config = dict(
    d_shared_expert=0,
    activation='swiglu',
    routed_scale=1.41,
    steps=3521,
)
Below are experts of layer 3 (counted from 0) of a mixture-of-experts language model. Rows are named router (the router's row for the expert), gate (a neuron's input weights, with its number), up (a neuron's input weights, with its number) and show model dimensions 0-63. Each number is 128 + 32 x the weight over its row's rms, rounded and kept within 0 to 255. Numbers have three digits each.
Before each expert's rows: a language model's description of what the expert responds to; "gets" lists some tokens that make up at least twice as much of what it gets as of all text. This comes from a sample of Wikipedia text that the model never trained on. Tokens count by the router's weight.

# expert 1
It responds to: Numbers in tables. Final digits and whole small numbers in stat tables, dates and measurements, such as 35 in baseball stats, 30 November, 1798.
gets: " ", "0 ", "1 ", "2 ", "3 ", "5 "
router:143120135114205099192100106087072145171105087114103129175167139130085159063114103133118075115179113171134138112177169110133111128172181158201078082139104136152164139133112119137109122186066158
gate0:080110166088102150083118141098129135065136118082181143122129150092053149158142181126125122159134106135105100152110140179085124137134096145085150154172148110187125113073130141145100079123091089
up0:110121139147191166108132143179144122079135142134155146138154149147132156128120126120118129090164198102137103180096169205102145168136157137144116157139149123027128130109121152198130109130063115
gate1:102104111149164119130116146102111118108079114142182109162105098165161131139088124145077124123102089130098160152117175126161143170109112145112072090104058152109066182188242104131103074091164098
up1:073163145088100121066107121140138130112106140056104075126167082145112125161145171136088045174111054129165103120121065112088106173106098071126161167077057109165100129177089121152127123094102074
gate2:163183142136116113091145153134142145166139027124136111161120133091086097126126126154150133127099168124128162165194173120112122157172080141122105147155118090130096174122153140118140107127115140
up2:126136084140120107144120161140135076170138101106059117065116131121122120119181108096114147086053115108109162169163156132150121141145048091145125167127177151141177106185093099195108123151125121
gate3:117116184111111111132121185065121172165125108159112107136101169115183150150137165169112147133116142125124179191128129077137116094148114123120144161040175167083082121119136144123046101144180123
up3:105114087133131135155096107119139183062032158132145164095096114143175129105127102198116149103096128080105149186092087058166108118072140109102117109098140122067130132131128078157136168131096123
gate4:114146144117113123124125142121112099163155118143131140113086133111122130138093152141107093146113158140149132138085087085190096132124122163088101181109155100084087124137092135098102121111053121
up4:156110098130150134088142130133137179130123136097190121132140108117082108132128157114138143103124128120117083106168118138153153201127080156152216182070178119150121197117136172140079145135098091
gate5:215103096140079224144136160140124101180162127157157138195091160128137146104210092161152180111084139128108082166128107132141134129121119088122127120036199092137136098138106113146109132114120097
up5:077089127110134146148140218129117130149143044162158145113162099123134150104144157133157140157104104161130069094131148154134171100153131174170175095135153176109053143102142123187105126174133055
gate6:108135143108096141083129157147141108165111113099154160145073159144146111144158148128110129154120142106140195143164120103199137161088084172129106179129163131145086120113090062076100096119099124
up6:151120109112096118131098120161108161208171147135154065108129092141117124082129158141156113188107150120147188160089097113124101164151132146199109168100158170143102068133157125126104112179148096
gate7:071120108148118124117126109110103090200161130107131163129145171179154101147148118145155115124096099103142112149187136110086097138142092136137148119106153125145096115101121104074133098101183166
up7:102150162168096072121116140103132105124120156112100146097162160166098122189129173183141107169111120164173106193126102122089130188100078059111055151188160147214099119147128095160166090103155133
gate8:079112136077165076165148203053110095103087129189092171092126075149124149131123120154132103143155050135127128136156136190123152094170148063114090120081096145147115087129141122140103127093165172
up8:070172138129115085170104118155141134132079035056102113107115140131168139140163150118083122125114124115108089143171198216162134071172079085145163122147122071077149137132092094154067103142156145
gate9:118112132123155143129113202068112154204142141149200112120124028120092161093136142150119115112131193078133133114188083085109097132156122139146135137125150116172083198195158156127125205079153106
up9:123093093180181124144093158129086143096115155182130131166147110169154115067099115118132122190146172137150114196136097121131167065163141103145121157153172155099126127143091097173092172139104134
gate10:108059121135151174082122184116120134104132184158122136177138111123077147207108100112130152111161130114115084101062193183118168140064158063137182133078123091102138104133108145116120110119076103
up10:093062087161141133119122094153136140094073174145148133104131130135076129118076145146128139132176127111109093134084148119076102094058133127152206103121156135094079086126115084153067113123053135
gate11:117136132112130124091093082085110140091149134158155173104162046199116124096142174105121135125110121127162111138149100098086138092152134086139150092087210133186118138122141183097172158145109112
up11:091175148178115128106131136166107123148173109124099072069161113183147144067164154086145132099098109109163168090154080124155097130131131122133155147166182149147151111152164097094129090135017088
gate12:111142087137176091071157147188134142191167041084108081192131099138064112095149117109105103175090156104098126059087120140131129134189082124138096173095080086124100132135149122133188131096124138
up12:094125120175094097089135100086180135158169108105110111149086130114132075181100147123105127150164085141161179117134144155153106165144095139192126117109117118146139198127170142097104109111087122
gate13:054169186167100069111125159093134158070125106126066085166130094196170140109136093145140118048126081151138137089169154149110118132110118106118133144181165150136159118130120065029135116175124164
up13:098177124164065074137164137079112109127123103096078149094159165136081133198149179164077100047108042174169133107119173133076130136143113165104090138149166117143111117074162131128103133137150135
gate14:096116106185164107119120105246098059164139166117128088119121154152172103163158167170140159122188110105140083099085124180107091117105117149125144092162133113094136128177119149084109093137136128
up14:138156148088125180109095119126156137109186032054089076138131150136146105078156104116140165120092173105077133114171129089136155210084152155102181130098127148163140133126151110162149042110146131

# expert 10
It responds to: Year prefixes and team codes. Century-decade prefixes of years like 201, 199, 198, plus country codes and name starts in sports lists, such as ESP, FRA, MTV.
gets: "201", "200", "202", "199", "198", "197"
router:137126091158207091211057122101122143146124084129158122156110107176115170150098168181161090101116123131099146164125178135133107119135200153155107103129079145114194130167105118146110108147089183
gate0:119116184109108217152080081169167097152129159080137126085105160093113118159134087118112111139109118153135137135126123118116157124116220099156129128106126118120091139131074142124144152153131137
up0:078188107143093113117118107181162121131145158091088115000109140083089130135181113114139125128147123127112108193108124120116157126123080149160147144187150096113154088134128097145169095153131101
gate1:117161106125169129126133137169131178112084199146072055104117172119122118167123113104136167151103147118093108173120090041080067228083122103181141098125176158132130171198129103140117120157027120
up1:100113114147151130137113209093164096141126126187110088112129121046124090137137126132080218171134111025148109099135161136135091104135200079119108121133106105078100145099111153106139158107164118
gate2:140075156130109135171109183165159086136164099167146145132126117052142137123171150089116128128162201153109117121145147200141128151131152144172190150118093121088088085181165178122092113173190080
up2:082164121156130086141154155109134106120077135126144130160092061163144163091155123126114122137097176071108168073142146123118104145158143134094072105104072106161110128141148096146124128117106151
gate3:127165112136157181101112072134160102082104083086146118125159122121188127095109137125081102156154122069149167102129114177164079155162103157134131138107133064099188115107190118113137080146092096
up3:074178116124126150091120123163143150095103132079130115138118157078148122116190113100084112096107160142143141109131128149097077126122118177154161105138115128113159154097071124128132086103114116
gate4:118150080212081134099146109165108104139109176137147171126101179157130104139065137152124100120136183091119104148153120130176120139126118113127132142118168120156102136114038129101123187139117160
up4:089163133092147089102145118145122120085153126129103223113170130088154128113133074141110102196137118126107117139112104172122152083131142094098114119133125134081083040211133101126073149093132083
gate5:072142155104134126157101147060139160161091146152099134162157185115071172145074129188152092177113123086151094098095119128145149127151114166114131196135088086130083101129069136127094132091130100
up5:163081115127125109080131130111126071138171164171086121130093135187110132101168147129154166103127138111086162159113110091146111162132137161079070131184179121118194137116100192101100101158155137
gate6:131099134077156134126101107101180150192164085092137123149135119133105166110115145099092133137158158152181124071097126138167130104149102200101111118141188154138154178122147175128089097137190104
up6:158095138056163148128140095111146208169093134148104119120144076189097117137099166110150085103134102178184180151082138091101165130129161143094120108119135108120095174159133160117125158158139079
gate7:186155123143155133085112142201074061108165132073098175078131058204131138097145104142091137153133135111144158125196123160130127108108093112130146143114120113128110179153166070112131111137138157
up7:146191135143102145167127174119170143167113176137073158076108134131157134128142156160133159087133121106124097146115109025100147079098127134160145117165079159098135138139069162155133150103131132
gate8:151168129160099116099117178130138137146131152177089178113127097111128141110140147160140106121191178126118157111169159115113181094146138172125141205150096079188162139080163222135177129165190128
up8:093160164114106171125161170119131183081104111143121160131092195142104115140145153162182096152121121136163151163105096113091138141110076133061118163121141106109136070077169107162117067096125129
gate9:055122117146151162063124172131155163127070142173149130102124116140138130162133126187135187080142139157107101117152165123180113093130083150121121122043159152203112065108110095126173107104162177
up9:184142126126078062115124096100142030095153110121125120092176097127081132130148149128127136152114121154136187109137117115124167083128105141130083144171152123136149165170145123179139121187181139
gate10:121133086153113172128145094119147095119038096123121164057159157041105133126185131088164133120125176068113111108165159084124145074141111154121156123133151073167125110156172166129148103125149072
up10:113116126129157161096119171156127169159110128131084154086088082098189146092149122064095118156160147156170191153140074111124174073155117114154159130154122071126078153077111180209121080174164069
gate11:128188093096124139094114091144127119082103109123081122145116170109099108142089085140138062169104147100135111142131115199125120092124072132152142178113085132089122116121167103114128100114110100
up11:197108109195104112177140109153162139114109163089144124179110121115132156139134146124186106134086153147094132148138158175085076163112130148099083122143095150145157141173132097127079146143071163
gate12:075116139167128074211088128180161180187178117090182112167051134111108106128116142138172115127129172074090112129147157109103156124120114071123141117134130188150140087157145137105129176081135161
up12:145105125151114141128082195137096202105165106149166094155142063150092119119097149123107132071156174141140110094108178093070192213169158125124079090108112140190115122112155163137112117107106123
gate13:105140164076174114223108156103090128119170133162148160108160151145156141119144071155123132158099121137159080139178139112097139120125152131147131128137140190084143084100108158091136111116136170
up13:113110130118150187072092133094159209112067085163136098135104108043095088125130146122160054146156093139190114129128104116161154165130075120097111117089099073215146159130188127149115140137174067
gate14:141065150103124097145139115082117175096084175166160146110171148101048159111112139126165165165149080159095123098146179109113154076178113150143170095108124127102072105090144173122132098117193132
up14:075162113155159103178134182113102092134108111133127169130131077124194194109176114177052180134125141130204081169152120164179153177077134088129139107164131189136134091156114083126127152133106136

# expert 11
It responds to: Table cell separators. Pipe characters separating cells in wiki tables of results, squads and elections, plus table rule rows and list dashes.
gets: "| ", "; ", "- ", "—; ", "%; ", "== "
router:152150101132163112248089105038111131171129122093096117173140127130108128132135072132130101117155122105109122135173142076093127092162146162077142106135121156157117159179109135138095108188119126
gate0:117113155074147161088121161141153079100108094194152161077111067163145159102102113122130150153094115187164154118159121136131083139138095195126140116070087153068096156130155128144111121207096015
up0:092149095146140108155142152117096118090135157076108146110129152086120100110179091094109108120136091085142146173151080101084092097117123146119074135094162120007089139114133160126100109161095098
gate1:089096092094160113149096141108067168087101100136119139117167146080148102151121143165095121147209053116112143171097119141130079080103135185145078120111151099072165118152170165155128119156126096
up1:190146159154158148152183162122129124121176118081112107163081074126114181079167125132137098146080137131165159133189096124161114125131066168119135159144086122154080161196127130130142210088133131
gate2:124122105144130144078134131197188130119092099087153093116157058184117146117145173122171101151070166199116099152166157185153137140123114117121142105156090135167187166125170050151112130163125091
up2:124116150094097163111101198103175116154172114134160090111164140162053148134085155178127127114028128068098188126114128095098113115139114134103156215080170141148106117105149129151104113141126122
gate3:108139149156111135174086128112093038136140106098147097106164140080183139124144115104125208077148153110066114139115128114108095125098119165118115144068161114092136156119121113135112206095099100
up3:130160163154134087141127082131096071148140134126123138097123140169112126158134135178161168117122125130119161125120150110232102124091100100124093148151115102097155159144135095085130208127128133
gate4:126095062181163148136135125122125133146144188147128155130101096138146133081094110127093124138126167118113143133115147123129145128139201033161077125138132136100113116153100119157156171099098135
up4:165059117073124140147125102109199144094124110131149173107131078134148142127125121129144136110169114144092095081121151122211123095112152091151168110153151087200147114144095098102141158116109158
gate5:126134122156131061158132111153125129073130148117151168104177091090100139143149107103121097176155133129142077092114116176111144135122147168145096075159061153082113146159021109131156154053083107
up5:114154124166136127105110122189102082182054122156142126176064194129164116111064195162142133124110159154113126126095089183191154080095139108151137124169137126105162104098108073109095160148089152
gate6:072127131142190109125112112149165157068084112144136167166119144163156122107108155156165124129109101158139139073102126184186147110116116134156155125157153183137145193109086069147103144130088185
up6:088097128075107090100150176170115135072143093153143129117174080118173125124079139105116111107090189164134097142106111148104227138156146110141095131175172148144104106098109098138126093151128161
gate7:154138114109131071138143111140084201189116106118153077120145142111080121115102104146136143131143087174165170132146149138163082171152108132147136135132103115118146136148148132138140145081154133
up7:179120158087151222094121159115114120136138121119134128195166113115121143130098123129146077124148176117119175148093123132065121101137115211122115134097109155117145148131140157104122092177124072
gate8:163150137149106175114133101112149104130136095151152227125022156137157137142152121146153145151120128148108171109219149124197097147098114099097162111124137128112087100113170158163144161115105115
up8:129101121112102105174144133155092111154123155129098091123162096100094118134137116118144139090202159119108145169056168122113227096149119117124074193176105074200136095142136077124123123155152197
gate9:196164143129125143105131114138128186133148155091118112112103063157118132080151133114157029171070114111178198129198076131122142163187147150120116171125148117209119135167185136112107116168157128
up9:149183118163143169096117111142087096117156131113145141104097072167054145149188128137115188131028125116117149161161103116106125164108133111118101154094134125104067127148141084165164120092117148
gate10:127129129148156067085124101132129145174117156125107146134136133130170132095176129107082094170122092155152169107147109140145121133143146122114089130105140136122093168127143157089154146166149091
up10:141157089112124171151132089135105086085131166109134101093149140111100144118147105125143157104162062111117139234132103106060105110106128192129093135092155137065165116111081116185181143123127166
gate11:080103099152136134169157106131069111078082169138065161155127123092192130126103104143162136171179148211172102186118149121154149094132131146154128069154118112088149188135077142100141157131131120
up11:169092119126158188088117109165154175194136099127206125113170087174147137083107143101130151138078158160100074084142117158146159183123169084156116112109100130128155101089135112099130105153115115
gate12:157116168075145132154109214118084176161110044183151175153132157148086121102118143078078109138164119140106152085150151134129111064183151104120132124167114101138113144112130156097121127135169100
up12:154108192128129123102140146115194118145133099120141152111134102162114140109141100185133173184148141142143110088126129132169093143150110109134117107079151106159110116223137132142103177149143115
gate13:154146159119122189129091126121158087211100034070113097159102184108164146093177140146042151144132166103135196155117195136138152152163104200111125134119089077106133145135181167174106079150141114
up13:109072098106152100133121101109095078129072128150144155145118114126128143108118129106135158100229070113132103101110188131116219133142153150137145111114190162106130137138102155135117148125134189
gate14:110173156099154073131097180101112173135101060112133164073145086206086113098214142145112151109080080122119175143165159150154105212092104129117110144120124206139114130169189116181095090119131121
up14:132121155108158132141129134105114137127059165144141103151111151086147097134066123155144114114145076163127137163129120121081074179104151163144101166090187097075130131108115185140117161133151104